config.toml
n_layer = 10
n_experts = 64
experts_per_token = 3
d_expert = 64
normalize_top_k = false
groups_per_token = 1
init_std_router = 0.035
vocab_size = 11602
norm = "rmsnorm"
tie_embeddings = true
beta1 = 0.95
beta2 = 0.99
seq_len = 1024
train_tokens = 383700000
dataset = "wikipedia_en"
Below are experts of layer 4 (counted from 0) of a mixture-of-experts language model. Rows are named router (the router's row for the expert), gate (a neuron's input weights, with its number), up (a neuron's input weights, with its number) and show model dimensions 0-47. Each number is 500 + 50 x the weight over its row's rms, rounded and kept within 0 to 999. Numbers have three digits each.
Before each expert's rows: "mostly gets" lists some tokens that are sent to it at least half of the time; "comes after" lists some tokens at least twice as common just before its tokens as in all text. This comes from a sample of Wikipedia text that the model never trained on. Tokens count by the router's weight.

# expert 1
mostly gets: " During", " ex", " period", " dec", " addition,", " pers"
comes after: " the", " in", " In", " a", "In", " an"
router:485506510446428561509454555439532525482588479564507489501474455482431595376576510438531566615437501481474497496484551464515495490524485586425580
gate15:498506548544518524568497408407553530511553467530548580567519509534468486514432458418524473495466486538546540509444417489458555500532604430467377
up15:497415530555501473506454558444492586481470451488526485555559484496499462540522467459492423517545443484486480425530488550498503536498611543529471
gate16:553637477470519579443464485460508508554529462527462467520469458566504548468456524477552508484581442538496450476464570475447546464603432537524568
up16:468554578487595459537471464505413478447457522530509408477492517556528531454365529539465513397525507492530483462498497450550531510479492531458449
gate17:506519552460528459408509516477561395495501519515540459508512477525408480421494541418468504490553544490555542553548418505488503605456480584560516
up17:510492395468502491479501505465551467507524446547482531492465433468529386467517502421437497544432524432560435557523547465555408489487483553525557
gate18:525521546397560501563527455458596508453480601475452424520431584479478488472452462525394502488420432454481433523465457482539454540523489516485539
up18:574444472447486494490546483492409449601557368569473444504569543459502535514414507430439580371536464538479513489458453435549583440481483579519441
gate19:487507584477574552464451537529566535499559413508540509627497531501467581478514431449595482437508608443538495513489445453569502562541513541553463
up19:468517536602511483515430634468538507427535495495593509529494548533525609455574540505525512551543433502532460548487587519489535470558531508521492
gate20:544540557537558519405462509570513443458546434496499466466441548533471525488607592536597587479498503419552421567484456450463516547531462443422580
up20:509457518417474519437505480513471503426545507492545506553490563451435403596595460570452521523461518438500432565494485532556578532479434503440491
gate21:450444471436464570512511472416370532486540464515547363488466461394442440601488471425536495556540554480444677511395426518539441438519520558480519
up21:523463551471454486558526492505421507549553470403511477427505516423468495500550506478551508499493522472499515537494535442520524407515523589575520
gate22:500500497474503473367439450405479552484435547418532570538430573519478534467479382538511534544542537510507483565509485539515552549488465482429505
up22:490494417492524444535494531641527502406547451507425438461578472508500481414415559501464562472422447485588427442540501437433458552490559479541409
gate23:525344477556540472451482517461566488523549449453470548458472502477530497448455501382411555518507494494499531495509473471510511432554477591442491
up23:474463512482520429502426479572488482470486559482528454357556555365518472509599526509476531512441512412562437508549502433570489545429455485490532
gate24:537548464481440516426511524520477473517534540554514541461476396458516495456413355469522595497635507510506479502486498456435495583521560505440540
up24:558601494430455470614510520480481485502560405517479522421545426487481524515506453518497482514460568376579485435586440453519479478344541546566545
gate25:439531427495541478489551519434532586511444437518499449571503647566483411559532501495589612410446565546453554457621524463565435514623513488514600
up25:550482527542444514446438374471554498501543480512463438563467485532490542474475555584500406452520505523448517529438466555428529449559465502483461
gate26:469542440522522438450420448575477505483500496420499551562544487474557477549567500474462581501418457498566485550502563505466375437435537523441512
up26:508393491498519443412441514508470531451562507441491624478480507481451602534506479495561450496501527510549525582508571444356506556423507458463507
gate27:521479457534343426467431573470599482526516520485546558557529468480521543453600472475421500532519435503458536497442553521554422565411510435487553
up27:539581476524646481551550452537448560545486495548593567559492474451514492488436437514452467487592520453521510436496446503576537463555402617500521
gate28:459539393451562519519543481500597515434460417427461485567478479556567493533436573395537478480433512468503474445545488534517486472580482484477470
up28:440475655537546483510439484570606502565502463596476589383523457563536470500578515474494418409486475543475507499461510432533444455444525479521529
gate29:587581497476492544531547565535419533539492508566515550531503525467482461459495419388464583480439482517492513630452485539577535518504551534457480
up29:493580464468536487435441565437513507437424573486539486494457505512493528446480534559582472625539500467504556460551523471409477412442564497448445

# expert 21
mostly gets: " Coordinates:", "',", " starred", " Starring:", " scored", ".6"
comes after: " |", " 1", " 2", " 3", " 0", " /"
router:514496445517509442594461560504523468505551479437464454582588532491490521586567471546516475405480413578464496516552431535555496438537527543444512
gate0:427574486503577595493515484607415459616504488582585498528493444525531489484568464514473534542488484568432523595458455484582498507505393507592421
up0:453574452541483545524469513425453461427508447423576545519477431551507559512548467529462562516568521501510525547451609497538542470531471494478466
gate1:520419574461484495454478525525588500430506524492526494498586425508442445498495500467577575426534530373477502487385407454557490491484556526570505
up1:495419493406412480533557470486599583475444515378453499462561616461439495570461456488517576528535526440556547403458526563572574617481512533523446
gate2:438471466500524575462451477478489491479520458523500516471471602502394491569448410504536479471563512509478493511501478514534546492534488470545524
up2:419519457377490414458484457513494463556499589468441401427461453588518484476474496462490390465484584526542517571537590469415473588604583390538477
gate3:460447499484435447451537551491446514532476419546494532638502466459496507456454422557548489477527540548509472563455465579507458505479539416560546
up3:478564496527546501453516498505526460506527420507495501479451492477480513568511497524572485533517520585503526497511530533544517466424441484419511
gate4:593460557528490461487545483454571407472607460521538466511576606460444478442442513529526418438490481519493514551517484480475489470492528480573565
up4:569529582468444463507633492527524532483527515492460556576510518481508466485554506422491454443480506533486514462504522475459574508450532526510572
gate5:453442529489485505469498466472469405506464467474589492341579469567476461496507527542554448472564459471460491461387593567482505538462505603526513
up5:533478428453519499518597505420422644492505494506478453403446534580504534483470454476554377515443458502543546520453455473436511445475468477477503
gate6:593493473509454496588476470568528416446529461528459528409533479495537382489545499501548542476403479542436415588524511515470542588500504537543504
up6:479531478509496586474444459568459560482435429478495466616505480495482513501476450436428559521504493530488387594510548485459515482466464529593546
gate7:482499547572543627475502498461591511454617545532537541531468483512534441450551408516522517481509468487556497411465480509514504585466595528503479
up7:486540493479548434444543596482446494415440436513492424454558579467484514485593502526431428443426508491485447617608428505470462543577451548498513
gate8:531493515514574516428529454542546445394543430402549501440539493572539472505618508417488532548487489464534514425478513451513519466532538408555478
up8:465469492479419514457535479508456493526455423547580509475514566474474575427518433457481494410469358457389493511411540594484624511575542478563534
gate9:484484519413400519500488543419505516461469496529486547553572461434496519534512606491491572588566459434504502377526471399480533456453525512441632
up9:641595479502439530550379456499492578593482499535485536566477504586517489437493568528557503498485512470483493467519433500577490462479581500515423
gate10:565459566471463477433447434519568460481438509475573480417522541500520423466483567474527544507392507556515424484512588518569583477449486456436562
up10:456428481489592511489515479538458464508523473560470484510502493462497485458529441430461523550413443514478471528399365483367462462378463492541462
gate11:446578496455508484474541466464535497454523401519446531523516419451499539567524516485541652499499486495546478511551454486542566525558455531526509
up11:582557575470485510432553477505466412481496553455477504440444547437410540485453373482491498592459564523503537471449461520503541477409525551462511
gate12:461589559517495560505468526544456461642516456424521472566515526451556608504558524526523507402487448519515517529494497433514554449568515574528504
up12:510429570497511512512502545434544557521464483560428457441507475598553480575489590432514515520483579456563590475562504594507469522443582538479496
gate13:545466427433566573480528451540462532506516520426511486571499551523527518439477517491495604537550484549491537551494502477513559459379419578565567
up13:505500488552407488517465527514407503577465534449502519541472492454495568452574600543504568521474530533481507527472557443473551561447367524523520
gate14:518506495482495531443464489457495464479549478473499472507526430477464521474467505471453517364451489528588521475549514471477540460565473485573529
up14:514484509430482541503561582516431587471497532440446526438486529494456513476520468440476512559525501490495473532516422568474507483504451481443546

# expert 34
mostly gets: " of", " genus", " within", " any", " same", " entire"
comes after: " of", " in", " from", " on", " part", " at"
router:492487570503443616458450525418503550452536484395433468523507464514552416605515598561415597495519540456567502503435535523431529509559489455546584
gate0:507550485488545564500522416428461470447569471427511476599524452512461576562478483509547439564521519584497527564442494531457549471500557485443512
up0:395514583437512553446529477513503422488503571513606537465450570576500412484530494397473542506458426514549645390526510479478532521443426402495483
gate1:412547470555526549575439409508502509504430511481533473503584501519493530423501496557629482493411512509503502412477565539469448506473501502426442
up1:488509583458429474560514464540429542533514512529443524367463543460573481613483451504471525495565457513453483582491548455540481488462485501445595
gate2:415473408592482523442462444426509492525453467473517508519402620510439533382391489543587459454516444450493468537503586515462511501531529530535494
up2:460448560485466493476528537550587488600556461471459538442450525545541529540477504451459516567485424495562527448440497539395446475580516542614502
gate3:504615523437435479493628394557522513514516539549532548561485497505532590521462527533501441523487509487481461494529523500367420440503503457469461
up3:502525382527481431561534513567402431465518543504655452385532499483560457549466451583532457518483456476446462519509506487521564492521496507501465
gate4:557539507551577506478532504522518501543566469585442532567471527505545474552569506492510573497566496577568484452493481462513487547501514434540527
up4:534547473476437475552522497503521502544540323470426411532455538432448520540439461478489528441544590554473514497529538507507455492554517481492525
gate5:469539436513560492537522541522472497400467454515411502563485425589519428435471502481541431496491542524441460506448412608450514529586465483486487
up5:564466491473551521514526564586549549494544453554505553572407498471494512517506537567498551435537486463529512475498485591511451526608485499591492
gate6:548529519490528510474546476470424533533444399518525498496541474489479526526533512561426479457511472505582615553515501505594481448555504485538546
up6:459470516528528398485474540555476494487448470492438472537568457413470390443435528415414588424511460451392539495516513556483535596515471462453565
gate7:590468450569499471437530459571475616431434494502486517499503485602474481545523485505568516452501594534518525405410426419495531486419529377534507
up7:547451499502565511531453434428513513514549465551531556524520573477545462462421523543531575480452535494548442577528554549432465469542518433394494
gate8:467445454505431489459552532473513550533466590493424524560405501477453516560525413448399538485485509490457552429588530448543419524554527430475537
up8:525473497498573495499487495516443466407521404560465555448478515471522457473533534435495465538600531503528495582446474507598508507429464403540515
gate9:494514547449543505525542453497512407510519532490581483506471536471510565493483508429518571589544478535577439428594572395484478546484444419422502
up9:537554582434457475490536429501458456451494489474495519500524460584506517470655572574541413489477524487532458581467490478443505571486537439520453
gate10:476349578538513575486544476559514486525466527530527577487391438531506545551528417348583495591454533479527518485517501579603481447605514485466476
up10:503475471558479523576503383472463481556584527602524464500595519493445493415451459630522454506436519580426461521485473498492489630476461464501515
gate11:467516412480483438532455493490531485535540473443408554489465421427466483487530541484531545588498509479572547553436432513484484522544536438574541
up11:420538511509491408458558536500449531517541503436495490482529482534444501440457537526527444507454425451537502584445578453419496474556505520539537
gate12:472536503470534592494441473600407458499483491477500533520490460520408449621458489518652500457421496470486492519612481513561514475557496482477517
up12:504459442426500504525521535449545490521458490326518549412526467411436444425490610535472393464496545549563459539506591511665546518589487528572479
gate13:523430428527608507555548506486539526506509576465474490456449406519444534565491483553472445530527560483475405580436541533571540492481439514518556
up13:469535479466490509504575570377514449422564471509540572469509510499513543512579481441458501492539495484433485462441454462543514534524539538573495
gate14:463521515411496602461545448549653440471546556479521504556558539561466524460629492564420558603452510537574430422504533488547558507493498511529583
up14:459537535485438455452483509412573448338507495583455574482514461638528527553527572524525472534494499497557470463373515492444495519446558500479505

# expert 39
mostly gets: " six", " four", " five", " nine", " seven", " three"
comes after: " on", " of", " in", "|", " at", " to"
router:547521534471513516497506495537591396419506456473446508555565453537511499528545562591507461478545494538487416549519495629589477441568567446498555
gate0:621495475442584517494567474469482532470423597398568532500435489562479390527454585433515453517446458550540497433547570354555462471539515391533544
up0:422512476552507462448558435478413503490495414551510517434458451526522513568466552506442424512514490444523528478522523460537483542415568506651480
gate1:524539598378472465489507419532470502560577496516520402497486533544469448642549481402494543470453518524545492458512550559522523485476439509560400
up1:436519493521473536472518561500553473440512432512443493500539511471422451429417522538494515513609547499455410517539431478403414538534546526549457
gate2:568562509387560558581484530498498490534497567519471546555600488571541466542482447492497520519444486458596446375533443552565525394561488468533492
up2:390469458555521524470475604446501471539554522527495469481495495519525488520470491444464572539524377461563523444535485541452487517505538488479539
gate3:432482480416430479502502564390551462546572486476513496528509483610558490469478479476444446525520512448519521543573447515426429490470566464548488
up3:587498427429467521443462424400527440476535569520510571564498447517415494490534373448550442576456424499433496513440530435564544401526515448532518
gate4:412440454534503513552455530518461582546524449479428502454590542432512503480511458425527504455496499532573467496526507532565600484575617472527492
up4:448450431503445499521494572521489495503507508535505341528547526434532528508569475536498463579456517584571539422518594492479617504557552466428532
gate5:469487514477489522534470407479429412471459571492506450562460493533592484579490458523457516490485523438542474535484505501463474442535471491440562
up5:546482422465449501482431541491484516452439353526509491441441472455485484529533566530483534429465459475388499591505438474477451525494588477522612
gate6:422458527388560479583518509464462523470436485443538514457452555533618471516463553563476554475569496508460449502443562509508446483513481519531553
up6:469544564499461425554627428458546496438530537514507571474471434451568562556521535498522498466474591473437555466533446449477448448511542452529538
gate7:450561499552577563482463474466488540450564382522509557596509518433424524432485525396632444484544603528484523550422451451558497541492426509529570
up7:517500494452436537536513537440555546519487563424473498469485502602517511524494538457463410509460541426509488426495495477457433479502533458532484
gate8:539487522498360514533487504521555503509543549436452566440543454586451467572589409498457545480457433492481487435508540490487475565500510477468523
up8:466494428476473499428494479459518472546466493460499465517517484485519466457464543531478498491443511511428511551552458563520553538554554491522525
gate9:463555501529595506352578655429495486540465543617448522423534508541517382565512514600435547436555492506495513568395565510436464483548509462495537
up9:412535494490514457467448460556585477511487472475478526569468506565432492469548449391545524521467497600525534489482452463456474511589463600499426
gate10:477444573447456485459449510522538479550474456427588520576528511535455494509463515567541356403566602535516545502492414535559518436469443504479505
up10:556439566516569517494485626457536446436505503521517537432470503450518485509506474528517520455512579514466569532441432548412546440460515485494436
gate11:397495419510541485430442515488509463526478469484485469625457460557535482508436541530387484644487542560519522578512468599472431465454402574596544
up11:545510488467469527529513496438428525482570510533507492507537446494487521465632559544415470494505426477525505528460552472476475434534592427463474
gate12:530586579538470590463503474468463563393456422476483421442414506501450562563466496490484430394520444508498564516523462450556455443423453567471603
up12:491427558452557446528524484452482550446395573506384469395450588488466523571535514388502527380472475493525424438553556433518521502477476502611566
gate13:509585442573454530466529533454527397500508535462484620507455457465488543500505398513526493482392502468542624484505475516532493481574522581563577
up13:565496569439470455543478584520543476415535554455553527470518615534468535498502494540476620475505583511541542574515563427519492530385499521620462
gate14:513476509627511546468410493466474559445521482522482529564546510510547526396564453537475602517503570453476542452549432496453567511565537484482390
up14:606472481421523430543476448587469447461528491500443433405588507472532501579548508522435515573513552439545472462460592516501395372412429514492467

# expert 45
mostly gets: " six", " four", " five", " nine", " seven", " three"
comes after: " |", "|", " on", " of", " in", ":"
router:584496458445513499573472466545490387449538517541467444518538518512500536481557553538518421522508464519485399520574498580567485490529538478449490
gate0:512462434474479551494534509544505478486496545504445526474419468443539481511538542564533406516501496524530424546434568483464485370440517448582548
up0:525521541531441521507542596438551478467498443474505411516542487521429486441554498524456585456555543465538570480470539538470580534473549450521592
gate1:534475557529491570506472556458547473517476458416502439555459433480379422610473476354536491422497636513503470574557468555370550456474445531472467
up1:627465497541485500401501532487463470508545485488616481521526548446483531516543519495495559477600468458528443481504490458525586487474497445443600
gate2:538434484419453417531480506498427479527412628485482436520513456477509457479591538545476515511425525471530441480546620513548512470463423470586516
up2:437422488441549533484417489584558472644547559536508576486541401445502508430385517502501540507488550507435522479531540423580401523484537466541510
gate3:448445431395573614453483455487391435432519513511517485453502447548481523500546523430501498445492471539552568423570448565529532428466557528522444
up3:445505517541514532596471549569443559493483540445469441582543469530454441499454590409572468523459438566466409428602519532434443502478484609442520
gate4:491490488474477374515471422542507511412539580591582555531474429561526594528439516481585596560490448470465520535509570569478509605489520485525512
up4:480462514422535461502542509415564389516541462487530525492521518490501486520475511560496429505460551534386428502508504595524555480520566547534536
gate5:446497480482407554546544526567513428512471520443452364422490422417507486427492506552499461580525512447510457390528443538509471492533551445451440
up5:422498579505482517517471538591508572386466501496531567520561468503490569483551553553444458493490490549565507520590438533565461507428504543499446
gate6:493412529447456487536528573560537491632453494482534478481481554517429487432541494476548417539472501518426549541479481524558507509509484491555497
up6:614525535464437453518582383567490577432567568545441547555546546488479463508481516545467600466460518520583531477453509491581556491515526452593478
gate7:563617447475601546413546459489457492471493553448507435568581539514453469563506515545464483547506487578555420573535549520489455488445458468485380
up7:534511449388407575510516479490473458546518560526533488457498388550497469418494482512474491525443479453461509487536591481477500443598495449402437
gate8:559506511432452497542506535452522453589561536533583549584437615481428487454549536475533428460447502549507447518492531459452532579467547505510493
up8:395517528412439474531566531482540503443446498447597547493514510562540523500487506515421379499523519461500476548485436537513525545466467515516472
gate9:551482580317536388540532480546491552482513519524487525505576479563458526541515485511433434491451472495477514456490467491423518493522569483451456
up9:495564524466463505498483482490446525478543439477557477409449431565596428508528430500475517519534443568502546474478528514505566454466525583495544
gate10:540526485473519590567470470528542505425511528519557458568442543593473526501578519480459427464556524546539510566454604475495475517499494535474530
up10:547488402545456481558547500524542442545507546544510502447484452543539538439433523504518519457470483480565487425495469472572461484434487476527508
gate11:546537528499549607492466574474517410450637535463466428480483569516532603619493504433498492473434552585532479462525433449513466527569509521482424
up11:461498537450505588496542485544499455531468457550528440587502516501616608517459446533490533603465488519479484527528590552502536506474460460518510
gate12:463409451406486522517444474480495421490582474662592569545457457451506508477506443513528555514511447474449509531509416504478450478506611455539475
up12:516512512553460577435522544552522457552485470406457462509600613425612541446487539447565482456524471534551485582508532496524409562538502409485531
gate13:480552476510536524496514468461420527482611413511558480419472515482536479494389509470533467505521417505525516422404431482531510543624442545439558
up13:486508543565393467533526429491610522547399562437531444509488570539521410462450614475545536539418519441496440440485482527502553558388472511543417
gate14:384490470534427498474569486509473464506445481498575394461504546569596459538516458552477484451534517431594481544504472566538493513472533477490482
up14:525500449543506509482413456486488410469537578537505507496502544478433509568493514507438506546494473430498598488515415500537516520503550565489518

# expert 14
mostly gets: " dec", " year", " ag", " period", " met", " month"
comes after: " the", " a", " his", " this", " first", "'s"
router:503543446481417524447598476479529467523597547534419491551561565502348572434469553443504508451463503524571428534508464569481512473437481533497473
gate15:557630529446591378451531534413578471455502554499478488467581422444524440460610442435512463444555533461516530481497478580460496506482542515489539
up15:572523501496452498515504531499511533433557538496491471452508462579516528468515624514472535470575444416499373429406456527424458431541594446493447
gate16:474455511437440549533531497429535593598450440553509483488588529541511454486507563564578453461483468458454439431503512525482510548481492496498516
up16:590532475548598379561514482497452439475419465506511542528474510536483505515455491436458597594515574438481508431477529492442521475544392507433522
gate17:466492546461565564517547550514521486460431485504533568476542470314558471494499573558554516396476484566555439581477493587591502490466455520526470
up17:508504539588533463547584528436444519440454544562544592464453473453399566498499445456558487560525444489487518540482514586604521498457395511604525
gate18:485459445492473475523566477562477492547547585566528458520559596512497505489490464479624526427504570445486480466495519405502549558493536494470571
up18:547517477474468498540478525495461389508407521480465460552458494522484458444527534480388526512453521519366431521433436471448458445554476402495461
gate19:552509501479532496589485477446524418416616513520492584555522471627463546505453513485428534514405499541554464496466547492536494587542423472442532
up19:502429461540532435517595474543471439466511421528509455507433596423597482593429515587418377463553425473586474517527570543491430485451466471543534
gate20:526506426434511486516554497572532533443424546468472459495462545439478511470509477445433452396487542597474553479436590420446433643491472470472572
up20:481447539557439551513571425422449576572516505511522482477461544432542512506529417499445456539577580504546538497525464571558416510517488456493548
gate21:455428531408490496478564504554519577524548460531467455539541537474493478510521413542492494499525512457474439513475457509502526526503455503504441
up21:497472500454512465516452526359515511445426523376447582534468624423458455502528416483493519528486575444389517466541516548514556400463506497517500
gate22:420493488490527482551460490477474442514489472488481425583491586458492487564466576428528532622562528518498478541469500481463457492504501511487510
up22:515447458414493466459520464513521548542509478471509397517550523515455448520484481498595513594440508464419489459498489494507385432472502434466488
gate23:432505549480509478520583542454407462480456395545569545434508582531436557494521508472493470595520526537538469548573522485538444519447481473505378
up23:547533432516522466495523482492469478446533496480522499543527449481527563493547592642443516565557614413490492500458480447506446619516577516586463
gate24:545499429428530478544490446449538442435547520509533451480458548470410461592520488582507599501563507471531523541526518518469461619533433557531589
up24:458503490410444567447507464486546478519547514560388475553575431494569506567516529409506578532482497474532518578555642575423487527521455510439519
gate25:563460550571547481515581535521523508452507495468441445438500458509513484463584527538496529475574551547570567485517571514494488390499474435482527
up25:486561508492565511497565529435513562540471483502541507463549494469527494468588480541376405503452525479500533482453468489408418527462575450490430
gate26:477506558390482547481498561581465458503573494472502484506523511468509487401485556521504457481429577475456384510468444390524348551461514505504479
up26:471476501528389504545521415539514498478501552515501481568609412471451540514545524488465353442493500514511389519508504567462493541526480472519556
gate27:573524522495443448494487488451526478556441402452486499565496523449419598552485476448563518436455511526536549485486475434573450482595447454584447
up27:526520488511455486505566476547505465392557476502507518622532506449461505540567495468534571403433528469521429475483521446520433537511459493526510
gate28:483459500587534514465536531529468584529569534572448573587528464583470373517442534424521486536400476505533559543514439512478461539542473444471534
up28:456473515556508481438479484584398484516485641557478506553459575599539523578404513492492503479538412566537461473566552493507462512512494428489555
gate29:505535418498572570383517560476566463570530417487560490516460536489544506491556557560445432528635445483494633519459500468519487532526464488541497
up29:514432533468500527496454471465594544464546652518499486479485464433496532504518452498524515457489595587405461418547497496494626487399468521426588

# expert 33
mostly gets: " Oregon", " Arizona", " Colorado", " Chevrolet", " Indiana", " Seattle"
comes after: " |", ";", ",", "),", " New", "a,"
router:560412436456555467573524474432426562570430541516458464443465537490541519539543526583496477540476458503499417541496474493560411481448474516540400
gate0:466444501630549498510467464444516497444544489532508399457431525521393524549548545406458572454500477499473543430553473578599444456410528477394518
up0:540489384603573545549517448509498467531523450528463535432507464531565479524447419472502586567591535469498592482489482462527439457526476433512538
gate1:459425549438564526508465473446453400497428532499429451476483443458458548442423453554463487495445485508493449494559485576438458559420498647532497
up1:453478503506496514562516415483400560552491539610493532584510474514477517475495441522468571530445482503474530462502516477411453506545510489465443
gate2:603462568503464516532581514537482481530434451503524533542536420486570492504552423534446402489541573495588527558532585495477496479409487589468456
up2:393520536454462536476527459577530386535473462498481494552523532485530485461518551484579584521475451480463495474504516562537471433487466407461507
gate3:557498478565552475468506462526617469483593497461560546550562516441521421545533463534522566542502505462475600399500500435450523558483497502402471
up3:586474519519392493539533407540471604560490423506517561539448530499483461489475539489439555590466418410447570434524484488446499553460415543441491
gate4:494528441448502593476466470464634469613501464507368493538486491433445524519457435525462545544465418578410478489488524519475489508457483531504520
up4:522526466470502402468471606425500498512581515508395522391492529498433508471551476502408511411527512475537575565518399460521578474359487485429487
gate5:540521513485481411488455494473527454506445425435488470535477550444511453494555380482401566516496456419504545423456464502538491539514492498629452
up5:474521556542436507523424519432484496513452380578462593526447495481478448598571497414442496521444569529511458545569537463495443457483416560472513
gate6:498463461503545549618477534503611463438517490499501455565534503532430515556378444498403505517453407489523530483607520509417459481474535484460557
up6:463482424550455606519455431533527420484608526445499557513496506485553529529559492523516460462484465461547504495478552473574544503517462493510546
gate7:495561521524474499491434502454459445460518515434488518479535507378471504505549467592458446536522599508471593453519540561500483468481505572450488
up7:510480556517489536563471467523515533518578528453606377509484418472500422455434511528546572510536508515508473525558534491585524467568457579456500
gate8:450490488484550577480614527437427467507464549453521530467529494449470501437567475476533468537454528463567480519588517454577501449508516469521441
up8:463522460530474455577486498515571465478537534455487555439494482493498517441486404504501446489519443545530526619570527546565426393517469521529529
gate9:502556540532449539479500510449526586566548463433503462520559570540452467508450469508470494525578493506529463521453567504397561497528592595539494
up9:496497546476539446507469487452550474474539442521441518484590374461527587484503550459518452558507509533471505449526484536511466488452531476464532
gate10:441538478471486572522557449489507542473510530491631514531484581437503544492566515551471516445515476468544527380494539473393512513459560526548604
up10:573557498550562461514612536522500488467518501491480578535540516430521528523642438523470502578503498456481499552413530508549601492452432537549388
gate11:589531620513530543605581503453531432513523459559498524504433533460485550421621509554507617529486431517520589521507385414581486463481481486464635
up11:516571509505435544555450481514531535473523449512484502553548551481562595460425412460529527544429472435494468403553458472544483460563470474457610
gate12:466510579542526651561517551461552473557441464455496515463495531431398397503534545380454485468415576475552462524539591540501531420547500527530518
up12:470482501522413428469515557495488519541487562467501493505380492459530599443525497492514530486414467520432555495572570505504511475520528510532575
gate13:522494523518568586533508527534476523581480581505541421527445470550533422496498523480522614535496517496528547517443483448522449449525504487461522
up13:503546545539494470478503506494447495446439572473451439627517494431514592500567563460532569422483467471532477626487515537545517471591578583510534
gate14:466533471453456557495455541631530535526587505541546456549403484568478486495511500539497542499563449563512474449441455486488468434572446585445564
up14:383511502468444585497493499400466458457438530509490518527571467482508554461499445513472440519429551479444497612461566469465480530479429454504460

# expert 43
mostly gets: " Votes", " ±%", "|---|---|---|---|---|---|", " Candidate", "|---|---|---|---|---|---|---|", " %"
comes after: " ", " |", " 0", " 1", " 2", " Notes"
router:492436504500482481585505593435497594494422502529424503593517434564552466559520510387408481489454526497503481529540476497523532452532455545496447
gate0:494541553530512507399438539436549509505480411471462414614503455498522430516554424463475447427480474545545509444450523484519535445543554474477420
up0:466508566597535466502515481448496564508411455509573520609429485426468480469423540508473384541421470477510562432597505438521489503452507402468442
gate1:525465495569487406543417502446446543493523529471531472597541410525447526466421482534503482550505460504543626489392571560445389445450498466430488
up1:515483537528512492446536465531462499612552381480521441343491534469495433467520434456406532491523514468469448506484565559389524569490521517452550
gate2:506424415538469491476626539396439493511454557552533533505537491572562474513508462408449541522396458474562499472420472417532459500521441431469582
up2:512513480509518425487502490528545497594480485562413556454508461502502555480505486485476493512431476414483544528516493550558497522471508506505469
gate3:506515530463411544483559536541467595510610537460487419465607470538514416557446548451575439622581467526514464414516475414429502459582454554476465
up3:544541511533363556404433555543579477500498516504519461569552463409443427525522476390562417481456472474568445531543496459498432474506506480573494
gate4:546554604439531539482501485536474410477505532527500496508500538424425432455482549504473564488435554537495537470558487476448493544523585559634539
up4:538405441606486475511548586564446551428474560419495457411554543536506413598408568485547524538478519422529423493553431516494503479502493496547478
gate5:502514448483517517475520483487443513582512440470642641489470538433555478485570453484466460436416561551447474416482452469401500471470509518470474
up5:465464531492484506423514596464529503399526450459553547503487465521436493499516512551489493464509513570414550439449529529505593490475493505522513
gate6:482548491489521558361582549560579476478465507456526491486511411413515406526390408493566489514473441494618576487570561409429507505544569502580497
up6:466525445418556487524501486444507427524536482500544478563527488470483394520605588330554422453406512549437474489398575585522467552513457554512500
gate7:516535502473495493474604513428485443527563520490482544451423480502555534451470551538513523587475532462502534507455527481550490493558455519491550
up7:451448431397514458530479567470527478428504514565486520539625492482506480630614489525520521491579455476462525475536500449483513477479477582434470
gate8:523471463473604526534496548476518463506464473488549496462430464505520472482479487477528491481416482461474500459548568573573467490437490488519496
up8:506446589541486502533512523419483493551419494469504479424604539472475474570454515479585450482553543595481508574368556503577560449551575466509467
gate9:421464456614475523513482599607493603512407462555487483463546472676472498512484467442510439428566582506515577456452449559567452442496523528441483
up9:486568424391549479540543475395424470556547462478416457463492484464540532477436410466533476513524441401524518542519506478551433506408428434450453
gate10:500449464527430510397430581467462475548496477438556533458508522532443541526468528481446488490604587479533460440512495588541384466520481602492483
up10:463549572513363634531538474444460499502517516495492548425377546533540534492575562508435530486547531500597499519533611458571380545533548466486507
gate11:469562520472472446483438478474564490449451468576470430556591440469478395540447431534437499442485496467549496493454419441572520536553533506519448
up11:474541596490496465551472499437370471542502519474473462629539576531548506566521540472481535509517591457544505477548505482415522424445535448479351
gate12:516536583492456471473457453412500537562521459424524469511538510524433499521470567522442570552514478517488469482480505557493468477520507513487490
up12:563525503518406589491463439577458525519497615370622515611597513407478429494555475614533552443529514501507441568531424430527581532483566518439491
gate13:385604472474473506543475550531465468442502542545482533506493497509500468595425410469401568535483441436428522471503458489502419529478419482563417
up13:483576552523530524618496528432512493497539514560544577516513500493380527518525465596398447554533511536526625523495499535530479488479452395538463
gate14:540441477498417509536508487477483556505484488461489467480506535463526560481504496469560455530451542481491560605483623421573600513515528564495477
up14:618557562552546524471491390508554467423584406456565542513464546505485486485521578555414524449474505455458402395501407505509613489529474475542459